Experts of a small language model.
Size: 19 layers, width 192, vocabulary 2048, 23M parameters.
Below are experts of layer 3 (counted from 0) of a mixture-of-experts language model. Rows are named router (the router's row for the expert), gate (a neuron's input weights, with its number), up (a neuron's input weights, with its number) and show model dimensions 0-191. Each number is 50 + 15 x the weight over its row's rms, rounded and kept within 0 to 99.
After each expert's rows: "gets" lists some tokens that make up at least twice as much of what it gets as of all text. This comes from a sample of Wikipedia text that the model never trained on. Tokens count by the router's weight.

# expert 7
router:70 38 70 44 65 31 33 66 68 61 31 67 63 50 36 65 32 34 33 74 35 68 66 62 66 35 34 66 35 56 35 66 33 38 65 65 66 53 66 34 64 62 66 66 67 64 34 34 69 67 30 34 63 63 37 67 45 36 65 47 40 44 27 35 65 64 70 40 32 61 67 29 36 34 39 30 37 69 47 63 50 36 63 26 52 36 33 33 43 59 62 66 41 35 65 45 66 32 68 36 62 73 68 37 68 62 50 65 38 66 33 65 66 52 70 34 68 67 67 43 55 50 66 33 67 35 65 66 55 66 67 33 33 34 35 33 36 34 54 57 32 32 31 34 29 57 29 65 46 32 56 63 44 63 31 49 35 37 66 40 35 63 67 55 69 62 37 36 68 69 31 35 36 43 48 62 73 30 33 46 67 23 33 68 63 33 49 70 33 68 64 47
gate1:70 41 54 46 49 64 41 67 66 41 38 50 66 33 37 49 53 37 38 03 14 66 61 44 64 25 48 69 28 68 57 55 48 35 67 87 08 65 48 52 50 68 39 61 47 56 32 51 62 51 40 41 29 37 64 51 55 71 88 57 33 65 56 65 80 51 81 51 48 51 83 49 47 42 40 99 36 54 59 53 63 46 55 41 59 42 51 45 50 59 37 52 58 46 55 38 54 73 45 46 51 56 51 32 44 48 47 47 47 68 53 38 22 53 48 17 46 51 73 38 99 28 55 63 24 55 41 54 45 66 46 52 39 41 33 49 46 53 54 47 40 55 42 59 47 50 53 26 64 35 25 53 53 52 40 78 52 37 67 65 60 70 54 28 41 58 57 53 50 62 42 50 37 62 58 45 43 42 48 47 90 70 51 39 38 59 49 40 64 51 46 68
up1:54 54 65 62 40 27 25 04 54 44 45 47 46 34 53 57 46 28 68 45 65 52 75 49 57 49 60 49 53 43 36 81 39 47 40 27 55 58 48 23 59 61 80 62 58 36 68 47 58 17 38 65 68 63 54 56 44 44 63 64 53 52 54 52 62 53 59 51 55 42 63 42 53 33 33 51 48 51 33 14 53 72 66 50 45 51 40 30 43 47 61 62 46 49 62 52 65 46 46 18 67 53 42 38 47 49 22 63 29 67 56 43 53 45 57 69 84 50 43 43 40 61 40 52 37 49 69 65 42 71 64 41 49 56 39 42 18 15 31 65 56 39 00 48 57 73 56 83 40 45 46 73 43 56 64 55 52 63 49 55 34 50 61 49 99 53 52 79 60 27 53 59 49 51 60 51 74 44 41 00 56 48 60 53 64 34 55 56 34 46 67 41
gets: "0", "6", "8", "4", "9", "5"

# expert 8
router:70 38 66 44 64 36 35 64 65 66 39 66 72 59 34 68 48 34 35 67 35 69 67 69 66 35 33 69 36 57 36 62 36 34 67 70 63 46 61 37 64 64 68 69 67 65 36 35 75 69 32 33 58 66 36 67 50 40 65 68 44 50 53 34 66 65 70 39 33 64 66 31 33 35 35 29 33 64 40 66 55 34 66 76 44 38 32 35 56 50 63 67 39 35 64 50 65 36 71 30 67 32 69 38 67 63 46 65 36 77 31 68 66 53 66 36 67 70 65 53 46 55 67 29 69 33 64 69 45 67 65 33 31 34 35 33 35 31 42 61 34 32 37 37 33 60 32 63 51 36 47 67 43 62 35 67 38 38 68 53 34 65 59 48 67 66 35 32 70 67 32 32 34 46 48 60 67 42 36 46 65 34 38 67 68 33 23 64 36 62 69 49
gate0:55 28 56 38 52 53 51 46 61 42 54 73 11 47 46 54 46 73 64 35 36 64 54 59 55 26 66 42 45 24 44 57 72 79 70 55 45 62 54 30 45 52 41 47 65 79 25 43 61 50 42 25 43 61 56 72 24 50 70 29 55 24 14 51 41 36 45 44 36 58 61 55 44 32 31 32 32 88 38 55 46 48 76 47 34 51 50 65 66 50 69 46 54 47 52 46 62 37 56 43 52 55 37 58 53 52 38 51 42 54 41 54 45 58 55 55 47 60 52 56 60 52 80 41 50 36 44 47 77 54 59 36 26 14 19 26 37 39 38 43 32 20 46 38 52 46 49 40 23 44 54 67 87 55 46 61 30 53 57 41 20 64 56 46 81 43 15 37 46 37 10 48 38 13 58 61 48 45 36 35 50 60 53 46 41 39 75 48 54 88 62 49
up0:64 27 51 27 55 21 52 39 54 31 41 52 35 58 33 66 41 57 55 18 40 44 48 52 52 30 47 61 56 24 48 49 46 71 72 56 53 73 37 27 54 62 36 37 64 71 24 25 44 46 50 40 36 71 60 63 44 54 72 20 55 21 34 64 43 26 36 86 52 29 52 55 63 29 52 37 23 83 56 52 69 41 70 45 29 36 42 64 60 36 28 57 53 29 47 57 35 35 48 46 54 47 35 55 60 70 49 38 29 45 50 59 48 49 38 56 54 46 53 54 38 40 43 53 52 34 48 46 75 59 53 31 45 13 47 25 21 34 31 42 84 43 51 31 63 49 50 50 36 39 53 70 68 61 53 41 11 46 83 63 20 56 43 38 52 47 34 38 53 59 22 43 29 18 48 70 58 62 53 29 63 64 41 68 68 45 64 34 41 69 38 42
gets: " S", " T", "e", "el", " b", " W"

# expert 21
router:65 38 62 43 67 35 35 64 66 65 35 69 63 41 33 67 42 32 32 62 34 67 67 67 67 34 36 68 36 41 34 67 34 34 63 64 70 54 65 36 72 66 67 65 66 67 34 34 74 63 29 35 65 66 32 65 40 42 65 42 28 45 54 31 65 61 65 33 33 52 65 32 32 35 38 33 32 66 58 67 41 31 65 48 49 33 34 33 44 52 65 67 47 36 65 55 66 31 66 39 66 46 65 36 67 65 45 66 34 59 38 67 63 37 62 36 65 67 64 56 58 57 65 32 65 31 65 68 57 64 66 30 36 34 34 34 32 35 44 63 38 36 34 31 24 65 30 65 42 35 61 66 48 63 32 42 32 34 66 47 34 60 68 40 69 67 36 35 65 71 36 33 34 51 52 64 66 35 37 50 64 40 37 64 69 34 06 62 33 68 69 50
gate0:53 49 59 52 43 62 50 70 65 23 40 56 50 68 55 51 50 88 38 60 39 77 57 43 63 44 71 44 30 31 40 58 49 49 52 72 57 67 65 53 47 45 82 65 27 56 19 33 76 48 57 59 64 51 45 59 52 50 48 49 48 35 72 57 44 68 80 48 41 72 39 45 23 37 34 35 61 91 41 40 62 44 64 61 56 40 38 42 46 54 48 62 64 47 55 49 51 53 38 60 63 43 36 71 35 73 68 32 40 30 44 35 40 43 84 45 36 50 43 34 66 22 49 54 54 46 64 45 66 91 49 32 54 52 51 22 49 32 50 58 40 53 21 02 64 63 71 57 89 29 48 63 48 58 22 78 74 82 59 57 46 49 75 49 45 59 55 48 62 63 32 64 53 40 34 22 52 75 42 54 64 44 57 62 52 50 52 45 32 43 74 44
up0:52 33 46 41 19 37 38 61 50 60 41 33 42 44 48 43 24 38 46 49 44 50 63 47 53 33 50 87 51 72 56 58 78 50 54 49 63 62 60 43 30 46 74 82 52 61 28 47 84 71 25 34 42 42 42 63 44 50 49 49 42 21 65 38 44 46 47 46 34 59 28 60 44 42 34 39 56 87 60 48 44 28 37 68 43 58 64 34 24 42 53 54 61 42 60 50 63 36 51 31 43 64 41 65 34 45 55 66 40 52 41 31 19 60 79 61 35 67 66 43 90 45 73 28 59 36 50 28 62 66 62 54 35 67 47 41 61 48 48 27 43 54 31 47 36 60 21 38 47 33 39 38 46 42 18 95 31 60 36 60 11 65 58 42 52 46 40 77 58 81 43 62 40 60 37 36 65 66 52 31 43 28 41 68 59 53 46 43 41 68 31 56
gets: "u", " f", " d", " m", "f", "d"

# expert 0
router:66 36 65 46 63 34 35 63 62 73 29 63 69 66 34 67 38 33 26 64 34 68 67 66 63 35 35 68 35 51 37 66 35 39 70 66 66 51 61 34 66 64 68 68 67 65 33 31 61 69 31 35 63 70 40 66 51 57 66 47 29 51 55 34 68 66 66 36 35 60 67 34 32 33 33 33 31 64 49 65 42 32 65 35 54 39 34 33 44 50 63 65 54 32 68 60 65 35 68 29 67 69 68 38 67 65 47 68 33 58 35 68 66 45 69 33 66 68 70 57 56 32 65 30 69 38 67 67 51 66 63 38 35 36 35 32 31 33 49 56 38 29 42 34 31 55 33 67 44 32 55 64 61 59 32 46 35 33 68 36 34 69 69 58 67 72 39 36 70 64 32 34 33 38 60 61 60 30 32 48 65 38 35 68 63 35 45 62 28 65 68 45
gate1:44 46 56 56 31 57 48 56 61 58 39 70 60 44 53 43 49 68 38 27 52 68 50 32 56 49 06 48 31 40 38 32 33 37 50 57 72 31 56 45 47 52 52 62 60 55 38 42 66 57 43 45 59 50 57 48 61 35 33 44 48 22 49 37 71 61 56 67 64 64 49 45 45 56 48 64 56 58 34 50 28 37 56 44 42 73 33 36 66 51 23 71 70 54 59 45 85 24 44 47 36 20 55 36 52 63 49 05 56 62 59 63 58 15 48 42 75 44 59 26 89 49 35 54 55 43 58 53 61 53 50 33 00 40 37 99 60 28 49 31 22 57 65 27 51 78 55 58 39 62 42 51 48 31 46 68 45 50 73 49 40 60 45 32 33 45 56 38 55 59 32 61 66 27 39 58 50 45 33 41 74 37 42 39 55 39 34 28 48 67 62 40
up1:47 37 57 45 82 37 90 73 29 78 53 71 75 41 29 67 73 49 44 55 70 47 43 47 69 36 52 71 47 87 32 71 55 49 44 60 73 26 36 55 74 08 72 60 26 35 40 51 47 59 84 55 49 57 46 41 62 01 68 41 58 59 49 46 61 54 71 51 47 66 40 46 54 59 54 51 34 53 25 54 27 57 49 43 24 53 37 45 54 68 34 73 46 57 70 55 54 40 41 55 47 26 65 32 69 56 55 50 47 35 58 67 65 35 59 45 46 46 22 22 55 39 55 26 63 45 54 67 38 75 57 56 67 52 26 55 52 34 68 37 42 60 52 38 49 60 41 56 32 53 27 68 32 55 39 44 65 56 53 58 23 59 60 44 35 52 59 48 58 79 66 62 60 57 44 52 49 35 24 68 83 38 48 57 60 35 45 34 41 72 62 55
gets: "2", " ", "5", "3", "l", " T"

# expert 22
router:66 32 66 35 66 36 38 66 64 77 35 69 59 54 34 66 41 32 35 65 35 65 64 60 65 34 36 66 36 51 34 65 29 33 62 62 69 52 69 37 67 66 64 68 67 65 33 32 80 60 32 35 69 65 40 64 55 22 67 63 39 46 30 38 64 67 62 36 36 54 68 33 33 33 27 32 34 62 52 63 43 33 65 55 54 33 37 33 42 47 64 66 31 34 69 53 64 32 67 34 64 39 64 35 68 65 39 66 36 74 34 67 67 47 71 38 62 67 65 50 55 52 65 29 66 36 65 66 44 68 65 35 36 37 33 32 29 36 36 56 35 30 33 32 38 57 34 69 51 38 36 65 43 69 36 53 35 38 66 42 34 67 66 55 67 65 35 38 65 66 29 33 36 48 45 59 61 32 31 53 66 29 35 65 67 33 30 59 35 67 66 49
gate0:35 24 62 47 28 38 52 69 45 34 43 29 78 36 50 52 52 87 41 69 46 81 51 40 50 53 37 52 41 41 78 40 57 49 60 21 43 73 49 53 52 67 57 57 37 62 39 41 42 36 37 24 52 59 51 47 64 57 40 58 41 48 55 69 65 40 63 22 42 85 40 25 41 25 65 56 48 58 60 51 38 24 35 31 21 82 39 53 43 39 33 45 38 23 62 58 40 67 66 46 73 62 40 61 52 73 50 63 59 63 51 80 37 44 59 27 61 53 61 50 82 39 39 25 54 45 38 49 61 46 50 44 19 47 66 48 49 56 28 58 51 51 07 47 43 48 49 80 55 48 47 56 31 38 48 31 55 70 39 61 26 40 77 45 59 63 67 68 70 50 23 26 60 62 71 41 95 52 46 68 50 59 48 45 67 45 67 42 39 60 34 55
up0:53 56 49 51 46 64 33 52 48 33 47 35 58 33 39 48 38 44 29 60 48 55 60 33 71 52 42 64 39 49 30 47 59 34 44 45 61 74 63 52 38 67 62 71 45 57 38 34 42 63 50 45 65 56 61 57 64 61 59 61 47 68 65 52 49 89 53 55 49 80 49 54 43 35 75 54 36 57 76 46 63 27 54 22 33 64 50 51 52 60 63 58 36 24 61 70 63 48 65 63 31 55 56 42 97 54 57 37 46 45 48 63 53 44 42 40 63 85 31 59 55 47 31 32 43 42 56 46 48 44 60 39 37 22 51 44 40 35 39 57 34 67 51 25 34 43 00 68 62 56 65 58 39 60 36 35 46 51 61 45 45 43 60 52 22 68 60 03 41 56 41 39 52 65 60 58 54 54 35 64 60 44 51 58 45 27 36 53 10 53 32 59
gets: "2", "5", "3", "6", "le", "7"